{"n_experts": 128, "tie_embeddings": true, "init_std_o": 0.0, "lr_mult_o": 2.0, "final_lr_fraction": 0.1}
Below are experts of layer 5 (counted from 0) of a mixture-of-experts language model. Rows are named gate (a neuron's input weights, with its number), up (a neuron's input weights, with its number) and show model dimensions 0-127. Each number is 200 + 20 x the weight over its row's rms, rounded and kept within 0 to 999.
Before each expert's rows: a language model's description of what the expert responds to; "gets" lists some tokens that make up at least twice as much of what it gets as of all text. This comes from a sample of Wikipedia text that the model never trained on. Tokens count by the router's weight.

# expert 60
Description: Football stats tables. Pipes, colons and commas separating cells in football career statistics tables, plus words like footballer, caps, injured.
gets: " |", "|", ":", "-", ",", ";"
gate1,218,187,214,248,196,184,197,184,194,206,249,212,196,189,204,218,222,189,180,186,214,192,200,217,224,176,198,192,211,193,198,218,204,230,201,193,199,171,201,214,210,196,194,179,200,170,191,181,170,190,175,200,210,220,218,236,147,200,193,182,195,185,221,167,190,215,178,191,200,208,210,217,204,220,255,227,190,186,189,169,203,197,183,187,211,170,203,196,194,243,198,216,201,199,210,206,218,194,221,202,177,216,222,175,190,157,196,208,216,212,201,191,226,207,189,229,194,231,192,210,208,218,240,221,173,214,208,179
up1,218,209,210,178,216,218,236,191,180,202,177,197,237,217,213,192,207,183,194,197,185,197,152,184,174,195,226,192,212,155,215,232,184,212,183,193,211,237,177,208,211,228,196,201,211,197,198,216,204,201,190,216,205,188,207,174,217,197,195,201,180,194,160,243,200,170,200,197,196,206,194,175,188,209,156,201,240,189,237,240,184,240,186,205,175,201,174,194,212,201,193,208,211,219,196,186,230,202,199,189,191,225,188,203,216,232,165,211,141,183,197,199,202,195,189,172,242,197,207,216,191,184,174,200,210,185,220,210
gate2,203,213,197,197,206,186,198,210,196,150,228,186,212,182,183,204,180,194,181,236,189,212,166,231,199,204,224,183,216,195,199,195,210,175,235,189,205,204,212,218,234,207,227,199,186,193,182,192,182,216,247,201,176,198,203,192,203,218,241,189,192,195,212,198,206,219,197,217,178,158,211,199,187,188,199,197,216,182,232,176,197,202,182,219,214,208,179,207,173,197,196,233,203,192,209,169,200,173,211,202,201,204,230,191,222,211,230,197,204,160,201,189,185,207,191,204,196,198,204,204,207,204,216,210,184,199,200,218
up2,228,207,181,232,214,216,163,172,231,200,194,216,214,183,238,205,213,189,189,198,163,181,193,206,190,175,168,240,164,182,183,199,195,217,184,204,189,217,207,189,181,231,236,209,187,218,210,192,198,223,218,243,213,203,221,181,214,190,179,152,204,232,177,183,218,225,194,206,226,236,195,191,191,226,208,242,189,208,182,266,214,194,185,207,210,232,224,205,198,199,191,182,205,220,186,222,187,214,191,199,186,258,184,174,182,202,208,182,176,217,199,184,193,221,187,214,194,202,200,180,201,211,183,200,217,198,219,179
gate3,202,171,230,177,185,203,219,241,180,235,217,178,208,172,191,210,176,200,186,201,209,205,226,192,216,176,158,221,173,203,194,198,219,196,240,216,201,176,189,182,233,188,175,198,204,159,201,222,204,178,196,160,206,178,199,202,215,191,209,193,203,219,194,194,158,208,200,195,163,256,220,178,178,234,230,202,228,186,215,208,162,217,183,215,244,216,201,201,195,213,202,194,194,214,208,219,213,196,216,198,168,204,202,179,206,206,189,213,170,170,200,219,188,208,203,206,206,233,213,228,206,203,192,184,189,182,225,195
up3,199,211,163,219,184,222,221,141,241,195,198,216,181,218,206,187,200,213,200,186,198,194,207,206,189,222,214,145,188,217,223,212,196,225,185,190,219,213,199,214,172,215,218,225,185,231,189,206,193,220,216,219,197,194,194,187,178,206,206,211,197,196,207,211,219,215,197,210,223,144,187,224,209,149,196,203,173,181,200,189,206,182,206,198,146,188,203,180,193,191,197,191,195,199,186,210,196,196,176,195,220,229,195,226,228,194,221,184,255,227,211,168,185,207,199,196,204,187,186,193,187,213,218,214,205,207,177,214
gate4,213,197,177,188,199,228,149,204,221,254,204,182,221,197,208,191,200,214,200,216,223,250,220,233,240,200,181,185,210,187,212,200,206,228,186,198,178,202,200,168,196,218,225,187,231,202,223,215,211,176,205,200,210,246,222,228,203,208,179,246,187,192,198,180,190,179,201,199,173,175,194,185,180,203,176,208,210,164,188,182,175,188,233,221,221,180,156,233,214,194,170,201,197,174,241,202,202,194,176,224,201,187,200,216,221,184,194,194,208,216,200,212,158,203,167,209,179,232,204,190,210,163,175,211,213,201,238,186
up4,214,212,178,194,193,251,183,216,207,246,214,197,219,188,228,191,215,217,181,206,204,255,231,233,226,190,175,198,186,201,226,187,225,217,196,213,182,186,199,159,210,206,209,207,241,174,217,213,204,167,210,202,180,238,221,208,202,206,183,243,204,190,182,186,166,186,204,187,195,189,211,216,195,212,184,196,210,158,189,211,187,185,226,222,215,175,201,227,211,201,150,191,204,190,238,204,177,201,175,231,227,183,205,226,216,185,192,208,233,202,199,170,186,191,164,231,195,212,210,187,171,176,191,201,182,205,225,205
gate5,182,207,165,204,208,223,165,189,223,201,194,173,169,224,209,175,167,198,212,203,199,211,207,160,198,177,157,199,186,211,199,220,210,199,185,233,159,230,212,177,184,215,200,234,198,217,218,226,203,224,163,199,193,225,175,194,208,185,220,207,205,237,196,197,220,168,204,206,222,212,191,207,223,179,185,190,194,171,207,202,184,136,211,179,197,193,213,226,190,203,198,170,157,162,207,201,196,202,205,194,218,163,186,229,211,198,206,170,223,182,213,183,166,188,154,208,207,196,189,190,193,173,209,179,204,209,209,220
up5,198,220,179,194,189,225,188,237,196,195,165,194,163,217,198,216,176,202,205,218,193,203,214,217,198,160,207,222,181,212,182,221,205,200,198,185,197,221,216,211,196,210,238,184,245,243,245,186,208,220,175,196,197,242,187,206,181,204,249,210,213,223,226,208,222,148,226,199,211,206,202,192,179,177,203,184,184,187,230,228,140,196,213,205,237,207,180,206,203,203,206,208,192,161,171,202,195,199,236,214,208,191,201,183,170,180,190,195,221,185,242,179,187,173,174,217,202,208,199,195,185,199,213,203,208,181,211,205
gate6,213,193,249,206,241,210,220,202,182,181,195,174,213,179,218,161,186,188,231,219,234,187,190,213,216,179,206,195,199,210,210,207,194,167,172,181,192,208,188,216,195,167,213,194,215,235,203,205,199,216,198,187,198,207,260,197,219,200,202,232,196,197,224,161,206,238,201,176,191,211,231,206,213,181,240,212,208,205,184,216,191,223,168,204,206,209,197,177,187,216,182,181,191,221,180,216,239,201,213,174,191,215,219,175,177,197,174,232,210,185,169,206,166,210,202,193,219,205,187,193,190,218,225,204,190,215,188,190
up6,188,202,146,193,205,179,232,196,232,214,176,196,211,203,191,194,214,198,143,189,158,217,201,206,212,195,166,215,199,195,179,183,193,227,222,218,178,201,198,223,210,224,151,191,186,127,212,215,189,179,190,224,192,209,217,226,199,219,188,174,182,221,176,237,212,185,213,191,196,187,234,166,189,226,176,200,171,218,223,201,231,173,204,210,172,204,215,213,206,184,203,194,193,168,209,155,173,185,198,192,168,180,177,188,191,228,225,191,179,215,206,214,195,192,193,215,186,203,204,201,181,171,209,220,192,190,192,231
gate7,211,193,157,162,224,217,182,203,245,199,184,211,176,246,198,218,212,189,199,175,204,219,184,193,242,196,187,221,200,196,200,183,169,210,190,189,217,228,177,231,235,212,202,205,167,200,163,172,202,186,157,187,195,194,176,193,229,196,249,189,197,198,193,184,208,201,178,201,199,164,204,195,197,195,193,212,190,210,163,278,215,221,208,194,212,155,191,196,207,180,210,174,187,193,200,174,185,191,178,199,225,189,202,191,168,177,216,198,182,198,198,227,183,192,192,193,197,191,173,184,177,222,167,198,208,208,196,189
up7,231,227,159,211,217,211,189,181,205,196,200,194,254,219,184,224,217,204,182,201,210,223,186,214,176,242,197,196,224,203,191,206,205,191,195,200,201,229,201,195,184,182,190,202,195,183,184,172,208,260,147,221,182,222,204,198,193,174,206,168,183,206,191,170,176,244,203,227,206,180,168,212,194,196,214,227,192,197,189,209,224,206,213,203,217,187,187,223,166,206,195,184,195,161,204,238,194,211,208,186,211,187,190,184,217,191,195,186,188,193,208,207,215,203,180,202,196,224,186,214,229,264,210,204,191,181,182,196
gate8,191,199,189,202,224,195,169,172,193,248,206,182,220,207,173,211,207,197,205,192,215,219,204,193,194,221,217,182,191,209,213,218,193,173,175,194,183,197,192,195,183,185,155,183,178,209,174,172,259,225,172,172,207,204,201,237,227,191,196,188,183,176,229,163,196,160,168,201,217,175,190,220,205,179,205,195,212,183,167,197,192,233,214,168,163,183,208,208,238,225,182,172,216,187,202,135,199,167,227,229,229,202,200,204,181,199,183,190,208,218,203,195,204,183,234,211,232,206,210,186,186,181,209,217,187,195,195,169
up8,207,165,204,160,178,189,183,179,212,210,200,199,173,207,197,191,165,186,224,190,218,182,230,197,221,188,204,146,189,234,184,199,215,192,211,186,177,176,183,183,187,196,191,179,151,236,224,187,194,209,170,213,175,216,170,199,190,212,227,212,237,189,223,191,222,161,208,191,220,189,196,221,196,182,177,209,216,210,204,191,197,210,220,177,180,202,161,170,217,219,163,210,201,184,193,187,216,174,195,171,208,180,187,200,228,177,203,256,176,164,210,220,222,225,181,149,149,186,199,193,202,207,235,203,199,201,203,214

# expert 17
Description: Census and table cells. Census demographics text and table pipes, such as About before percentages, median, households, females, was before population counts.
gets: " |", " ", " to", ".", " (", " of"
gate0,212,223,217,203,170,217,170,210,191,163,205,209,194,203,193,199,213,194,191,198,214,211,171,230,205,188,196,191,154,223,159,203,224,175,219,198,209,176,153,216,163,200,201,196,182,209,207,193,181,216,188,203,185,214,212,184,178,210,186,218,189,182,177,231,205,198,238,195,177,187,196,175,186,234,173,167,198,207,194,202,171,165,229,192,239,221,195,193,185,220,256,214,208,211,189,187,193,197,217,200,180,197,182,210,186,214,193,234,168,183,201,172,214,197,215,198,203,215,197,186,176,214,199,175,221,195,218,202
up0,198,198,198,218,246,190,205,156,187,248,181,170,230,184,192,189,198,208,225,192,192,223,146,185,242,234,208,174,230,217,174,207,173,188,185,183,197,196,202,213,209,170,185,199,181,226,168,199,218,195,170,204,191,173,201,226,187,212,219,203,200,232,206,174,213,202,210,209,200,225,192,178,227,208,235,222,198,195,219,156,180,248,218,188,190,200,216,232,241,229,170,229,170,188,198,218,203,203,165,223,203,162,205,173,191,206,204,162,212,206,207,215,212,200,198,204,174,218,202,206,217,195,199,196,188,211,188,195
gate1,204,193,213,178,203,209,169,188,268,196,208,201,245,181,212,194,225,222,180,180,191,168,184,219,193,172,201,175,199,230,188,196,195,206,187,181,189,219,154,198,163,221,184,201,179,226,195,186,217,248,182,233,197,224,199,189,207,202,190,199,202,211,212,176,186,220,160,214,213,150,186,156,189,202,216,218,204,211,220,222,192,182,218,187,211,169,221,196,201,217,194,185,204,188,197,167,207,172,213,186,197,171,211,171,190,195,227,212,183,179,191,208,193,204,244,187,205,183,206,188,185,207,213,217,195,188,213,188
up1,210,195,221,188,199,186,169,231,248,161,214,197,222,205,214,193,216,211,181,173,213,208,191,223,198,192,217,201,202,198,196,210,208,223,194,173,179,206,137,214,158,257,195,193,189,233,210,181,215,240,198,240,200,229,180,208,175,197,183,186,208,218,204,180,191,215,190,205,213,176,200,178,178,215,230,220,219,223,237,225,182,187,186,196,203,191,192,210,211,216,202,200,203,185,201,164,199,201,222,185,234,183,195,174,206,187,224,237,177,153,177,185,173,208,233,207,201,198,221,201,156,184,217,223,185,181,205,177
gate2,188,198,193,217,204,176,226,196,212,180,190,217,198,194,167,184,213,183,189,186,210,208,221,216,192,198,200,224,183,218,176,216,214,207,191,213,158,203,180,191,213,188,167,218,205,171,179,207,194,211,230,198,230,221,217,196,183,201,206,157,248,156,216,217,208,210,237,183,163,246,221,224,193,141,189,161,185,223,235,203,213,181,194,186,194,194,238,200,224,207,232,172,209,205,221,195,191,189,185,156,202,208,190,182,194,181,191,195,229,203,207,165,230,209,231,202,172,208,196,227,165,192,206,169,183,216,203,223
up2,186,208,234,188,189,171,174,196,170,209,202,203,204,228,201,202,213,194,174,242,191,171,184,221,236,191,175,179,206,178,200,197,180,162,202,226,204,201,207,214,210,185,191,201,201,231,209,192,206,192,137,206,186,156,184,210,192,180,169,192,179,231,169,201,202,200,168,222,215,194,192,184,179,238,210,253,206,194,212,197,195,227,216,237,195,190,215,179,191,211,202,230,182,211,178,196,225,215,205,234,170,187,198,215,188,212,198,196,150,221,195,210,164,162,191,224,215,208,208,194,201,197,186,213,207,215,213,165
gate3,222,194,230,219,202,205,194,159,198,225,203,201,199,211,215,192,185,192,206,170,223,222,196,192,228,211,214,201,167,201,224,191,198,234,187,209,218,219,225,205,222,199,197,185,220,227,211,214,209,210,196,176,197,192,211,231,167,207,168,220,258,212,197,224,198,213,186,211,175,206,231,191,239,184,184,205,203,186,188,206,225,231,213,186,199,165,203,174,191,191,194,183,211,213,213,257,177,197,208,176,213,151,220,176,189,184,217,207,207,202,192,240,194,224,210,234,162,208,196,184,216,214,199,202,201,208,204,194
up3,220,197,210,230,190,181,210,163,147,203,168,200,219,162,178,231,191,214,185,223,207,194,197,221,206,183,217,217,185,215,168,216,207,188,220,191,234,207,228,235,184,189,216,190,209,212,198,203,219,193,249,207,249,168,196,221,226,187,176,180,205,242,169,181,214,254,198,177,224,195,241,178,206,220,209,247,177,200,225,203,207,189,211,191,197,212,199,214,181,187,202,210,186,179,195,239,188,231,177,168,204,228,202,149,173,189,207,174,218,199,201,193,172,192,207,175,222,227,197,202,202,199,214,208,210,201,219,182
gate4,235,189,199,234,204,208,173,177,250,206,230,200,171,193,206,200,197,197,182,205,242,233,198,188,192,158,199,237,208,192,189,199,211,210,191,222,213,201,202,200,205,221,207,192,213,184,230,207,212,217,185,217,216,241,208,180,176,206,190,212,216,209,199,184,173,192,194,206,197,193,186,196,203,208,195,198,208,208,217,226,214,213,199,214,175,215,214,222,202,181,187,184,227,184,246,184,181,199,214,219,204,185,216,196,212,206,220,203,156,169,203,198,185,184,226,237,181,201,205,217,176,247,189,227,191,201,228,222
up4,196,204,222,201,191,207,191,209,200,205,164,207,219,207,193,163,215,183,199,167,212,201,208,162,190,220,196,189,213,171,212,223,225,237,220,225,191,170,194,172,180,218,224,184,204,155,220,168,230,210,194,211,206,220,174,225,161,190,200,217,187,226,197,196,149,198,198,219,185,234,188,207,204,190,236,209,173,182,182,160,215,192,199,181,222,237,203,168,163,202,165,214,188,185,165,154,197,220,191,185,208,201,203,223,184,213,175,184,243,194,203,201,252,198,166,155,213,162,210,194,224,187,188,183,166,205,225,215
gate5,201,212,226,215,231,241,199,179,220,209,205,205,157,188,185,188,213,196,206,200,222,218,181,172,207,186,198,246,181,207,220,211,206,209,188,237,191,221,181,193,180,207,181,217,217,208,218,212,214,223,231,204,227,179,174,208,191,198,201,214,226,201,184,184,238,166,172,195,157,179,219,206,228,199,203,187,244,211,193,175,224,235,195,182,192,200,175,203,250,172,209,216,197,194,217,232,186,195,196,183,225,199,187,184,224,175,209,175,216,177,205,225,208,192,200,201,183,189,199,237,192,197,199,207,211,217,186,200
up5,181,179,206,214,207,210,215,210,166,183,192,187,160,202,210,183,232,221,218,204,236,161,173,195,204,185,231,171,193,171,200,200,176,184,214,223,208,204,148,201,193,224,176,207,206,208,228,200,238,218,176,208,223,192,152,214,172,181,195,207,180,215,175,159,210,196,188,187,178,173,202,191,208,213,191,188,210,205,220,187,212,208,228,182,181,193,173,192,217,194,168,224,189,197,198,201,179,214,207,185,241,225,178,179,184,176,206,189,202,214,204,198,224,185,218,243,213,216,219,225,201,193,198,211,211,197,166,203
gate6,208,213,220,214,216,206,156,219,187,163,189,211,195,212,203,208,207,215,243,213,241,219,211,203,207,183,220,167,177,190,170,190,215,215,223,203,238,214,213,175,166,201,195,222,222,223,200,208,220,211,203,186,216,205,194,200,240,159,161,156,222,210,204,210,168,228,212,220,226,183,183,230,206,203,180,191,178,188,189,213,200,200,204,208,204,184,216,202,211,175,169,181,191,193,206,218,153,174,193,208,216,205,225,192,198,210,200,219,226,189,206,191,180,216,210,227,182,207,187,179,189,189,212,198,205,179,196,182
up6,237,200,231,209,185,225,217,207,172,175,205,170,180,247,207,200,217,197,237,220,206,209,169,183,189,229,193,179,192,199,193,196,173,180,190,228,184,210,169,183,253,231,198,182,165,213,212,201,182,224,221,167,174,206,181,202,194,234,243,194,226,187,202,187,157,171,215,161,177,225,196,220,201,201,199,160,205,205,234,179,238,181,201,206,191,179,216,191,199,199,191,215,184,171,191,222,199,216,200,220,180,237,224,181,218,185,179,166,173,182,187,200,209,189,130,231,192,154,217,209,214,223,191,209,178,199,231,227
gate7,214,206,190,237,148,172,236,173,185,206,236,186,211,211,212,219,195,198,180,200,243,219,167,205,242,251,206,188,214,220,206,249,181,235,186,230,219,209,217,217,170,219,211,174,195,209,211,203,174,191,246,203,217,225,162,235,172,210,196,187,208,194,170,179,191,239,224,204,213,172,190,206,181,215,189,187,208,212,171,205,199,179,213,165,178,188,212,203,198,181,192,254,179,159,201,202,196,204,206,204,208,178,220,210,217,215,204,196,191,178,194,178,200,194,187,186,221,184,205,168,224,179,224,187,159,201,204,196
up7,187,199,212,194,225,242,176,224,179,202,214,187,195,217,162,184,178,190,252,213,198,207,206,217,209,214,189,195,203,154,253,171,210,181,208,223,203,227,185,188,225,195,186,198,216,181,187,198,176,171,186,189,197,196,224,211,203,199,177,182,190,200,207,182,180,147,189,229,193,225,185,185,214,196,218,191,208,154,226,209,168,218,154,217,184,214,203,229,208,203,191,206,215,203,220,190,156,183,202,195,193,202,187,194,220,206,175,210,208,201,214,198,180,182,164,187,216,220,195,204,184,191,202,206,202,196,198,190

# expert 2
Description: Quotes, credits, reviews. Closing quotation marks, pipes and verbs like wrote, performed, released in song, album and review passages, e.g. "The song was written by".
gets: "\"", " |", ")", ":", " was", "\","
gate0,212,188,208,190,175,221,221,208,174,185,158,219,203,215,174,158,193,213,217,188,195,222,182,203,196,158,201,213,171,187,211,216,195,209,228,218,183,220,191,196,204,192,209,219,209,210,174,184,199,187,179,199,186,210,180,229,228,197,244,221,187,230,224,172,203,191,191,228,177,197,171,186,223,192,185,180,214,221,177,219,222,220,223,188,196,205,217,228,227,194,193,191,196,219,217,168,189,229,210,196,221,204,182,210,183,201,244,194,236,206,182,181,198,181,222,182,231,220,178,217,183,214,210,202,202,208,194,194
up0,205,192,169,179,200,200,205,195,180,198,178,216,198,214,187,202,196,196,220,187,194,221,187,202,172,211,186,215,191,206,237,210,180,196,223,229,159,224,227,191,224,193,201,217,201,222,194,198,195,188,168,181,181,204,202,236,237,215,234,211,171,201,206,196,220,190,182,225,185,186,182,166,221,189,178,174,229,199,199,209,184,200,233,158,198,213,182,220,209,200,192,167,178,204,214,172,174,201,196,183,216,211,206,208,192,213,212,168,231,166,179,203,218,183,209,175,209,195,162,204,185,194,215,184,221,198,187,196
gate1,165,210,182,222,226,173,202,179,190,196,201,227,203,199,203,191,190,207,194,203,168,223,215,161,209,188,197,231,221,187,200,235,209,184,210,212,221,220,184,194,193,240,211,187,186,195,170,194,201,149,225,197,174,196,200,208,252,206,187,180,215,210,212,215,242,213,170,196,215,185,164,196,166,206,209,217,172,165,208,207,189,173,210,201,194,191,172,192,187,195,219,219,227,184,191,156,208,198,173,197,197,223,216,209,205,212,195,179,202,165,203,200,215,194,189,199,197,240,205,233,182,162,189,197,202,199,220,207
up1,196,195,233,188,244,183,171,201,174,230,169,175,190,163,229,168,207,215,230,183,212,190,228,218,228,217,184,213,158,203,208,202,192,209,230,203,188,211,233,192,203,214,184,195,223,201,178,204,158,220,170,176,220,244,218,196,197,202,184,191,245,196,205,200,192,178,203,195,196,194,221,180,199,200,206,158,182,225,221,221,216,171,206,164,252,175,193,221,203,179,228,186,200,186,193,224,205,196,196,188,155,173,217,184,222,215,187,250,224,201,197,187,199,209,149,220,206,162,160,197,175,216,210,189,202,196,194,200
gate2,216,172,232,175,203,223,174,231,232,203,208,201,201,214,208,228,187,197,205,209,219,191,201,201,218,177,191,193,204,202,199,183,219,208,183,225,237,193,175,227,205,236,232,186,179,195,206,195,179,246,222,181,192,231,168,175,204,204,206,204,165,162,220,160,164,207,196,237,206,190,180,215,226,183,187,217,204,194,181,212,208,172,206,187,233,165,193,240,238,184,181,248,193,199,192,212,184,205,181,202,239,198,213,205,210,220,215,216,198,221,194,189,240,197,209,185,175,183,220,203,205,199,202,194,212,206,210,221
up2,204,200,247,196,197,227,138,201,218,186,223,229,206,220,198,224,190,224,173,216,213,159,206,191,178,193,193,204,208,196,224,186,181,210,203,202,194,178,148,207,211,199,215,177,179,207,201,195,193,203,225,180,216,157,187,201,220,178,191,216,201,166,220,204,181,161,188,229,203,170,184,238,213,181,203,228,165,201,193,167,233,186,194,203,209,187,229,185,214,176,174,244,203,220,187,196,188,219,217,186,261,205,217,201,186,219,197,194,218,244,209,210,216,223,240,207,177,176,218,210,205,184,192,188,207,198,192,208
gate3,199,220,224,184,207,210,208,206,179,195,233,209,190,208,184,201,197,177,152,241,202,247,230,207,197,190,200,211,230,190,228,219,184,189,216,193,214,173,189,175,185,190,188,196,189,236,167,183,163,165,254,208,181,187,201,214,177,205,242,201,189,201,217,230,239,191,199,192,223,218,192,195,201,191,195,189,217,218,199,181,179,235,177,227,233,195,180,193,207,198,199,204,186,156,196,186,221,180,214,203,154,187,194,206,174,205,199,194,234,202,180,174,213,197,222,188,192,187,211,208,161,176,222,177,210,200,202,208
up3,197,205,183,198,172,222,214,202,201,230,223,221,192,240,198,186,191,200,171,206,251,216,235,231,173,214,183,193,201,212,223,182,206,192,177,213,168,205,175,234,170,169,181,226,202,174,243,222,208,210,197,186,196,183,226,194,193,207,211,216,183,190,183,234,172,220,220,213,200,214,199,211,199,230,179,208,196,231,232,171,193,223,197,192,215,213,197,171,202,163,198,174,224,179,226,203,160,196,196,197,176,156,208,221,164,204,197,238,192,184,190,172,200,214,219,271,218,197,212,205,211,218,183,205,205,216,192,200
gate4,200,204,238,227,234,227,206,239,169,225,190,207,213,208,188,201,206,192,168,199,215,203,172,204,212,222,219,236,223,202,168,178,129,193,194,209,219,205,179,187,223,174,210,164,204,232,191,212,183,224,223,174,183,210,217,183,189,224,160,196,188,211,190,215,213,208,190,188,214,234,204,189,210,182,180,203,211,201,207,201,180,204,202,185,235,194,205,196,180,208,189,233,193,225,239,248,195,178,230,172,191,181,197,185,165,214,196,184,210,204,211,227,213,206,199,188,179,177,195,203,202,173,181,199,206,182,194,207
up4,207,191,222,223,167,221,177,224,182,170,201,178,203,216,189,218,205,184,207,186,208,180,231,182,198,176,215,207,182,202,202,204,179,199,164,181,180,203,177,193,211,208,185,230,207,200,208,170,217,212,202,189,195,204,233,187,186,206,201,219,181,214,240,242,192,225,203,204,168,213,201,195,203,228,180,189,207,205,202,158,160,211,180,200,182,213,194,187,238,259,182,196,192,238,197,200,208,201,192,192,182,216,148,192,202,176,205,183,179,195,186,248,237,223,208,206,238,239,221,210,200,225,200,215,217,193,188,210
gate5,222,221,204,190,210,219,228,184,199,207,237,196,206,182,238,147,182,193,174,245,182,191,171,178,250,237,190,178,203,211,229,199,188,244,212,222,194,215,158,210,199,189,204,180,216,195,208,207,190,233,213,171,240,183,189,163,214,234,182,226,185,186,162,199,184,185,209,198,183,202,213,194,193,231,178,240,173,192,221,189,202,171,190,203,195,202,205,195,202,185,181,202,176,228,199,252,210,203,198,210,205,189,181,221,216,242,200,149,164,214,194,179,222,210,194,200,203,196,216,203,185,183,212,232,185,233,203,203
up5,220,214,188,189,202,213,194,187,223,184,194,231,197,163,249,161,176,194,188,227,175,179,209,179,252,232,196,196,189,202,210,197,198,212,209,238,219,207,143,198,202,212,186,189,194,195,187,202,213,239,214,174,222,197,185,172,203,213,175,231,177,194,195,199,178,203,226,235,169,223,218,210,202,221,177,226,190,196,239,221,201,183,207,211,197,208,213,192,195,205,207,221,182,243,198,241,193,191,191,224,195,176,194,217,208,226,193,151,174,207,200,157,190,211,243,186,194,176,210,195,176,205,214,217,177,220,209,206
gate6,225,187,213,175,224,184,180,248,172,208,221,173,196,192,150,209,188,167,217,225,225,197,184,233,203,199,207,225,212,175,175,178,207,191,226,184,194,197,196,148,231,204,184,201,197,192,174,190,206,215,185,194,195,177,217,221,221,167,197,174,174,229,201,214,205,171,180,169,211,198,219,186,215,245,183,209,216,189,189,183,176,245,205,204,205,210,169,221,245,223,220,208,201,201,186,169,155,238,211,191,205,182,179,209,156,193,195,194,193,216,194,234,211,180,201,231,215,183,187,211,173,210,167,188,227,218,218,166
up6,198,200,192,234,196,211,196,179,188,219,176,201,211,199,221,179,222,200,190,172,174,201,221,186,188,197,213,192,178,212,220,224,220,180,177,206,203,222,215,247,201,188,205,198,180,219,212,221,195,172,213,203,166,209,198,211,190,237,199,228,230,210,188,199,246,209,182,225,212,209,173,194,204,209,225,178,162,210,210,153,208,148,222,215,218,201,215,171,182,185,179,203,208,186,200,191,231,182,177,219,177,196,220,190,216,166,223,229,194,174,213,168,134,225,223,190,217,203,205,194,216,197,214,218,209,158,202,224
gate7,215,202,145,202,194,223,165,166,203,198,206,196,211,172,190,172,199,189,154,220,215,216,204,208,209,208,223,198,167,196,175,212,215,178,225,203,211,210,184,199,202,210,192,199,190,200,196,204,228,200,187,212,227,211,219,209,237,194,187,244,194,192,209,221,241,185,224,200,212,188,173,210,202,232,240,166,208,226,175,145,213,203,232,200,212,185,204,188,234,187,152,196,213,191,190,182,165,201,167,217,208,202,222,193,181,188,218,210,205,211,193,203,183,175,229,231,194,180,228,213,212,235,215,196,220,197,238,191
up7,186,193,158,225,209,178,228,142,222,196,190,207,221,164,204,189,198,182,172,196,199,170,212,218,221,193,230,163,179,208,208,215,185,182,197,196,194,221,206,199,185,195,209,211,221,177,196,192,180,202,196,223,203,205,230,203,192,216,199,223,193,220,183,229,208,188,208,200,211,216,190,221,200,203,180,150,193,236,206,201,229,201,192,200,200,206,178,224,250,193,186,239,194,197,203,201,207,223,195,197,175,199,177,191,217,187,211,241,197,199,193,191,199,216,206,159,179,176,207,181,203,285,197,201,230,219,230,232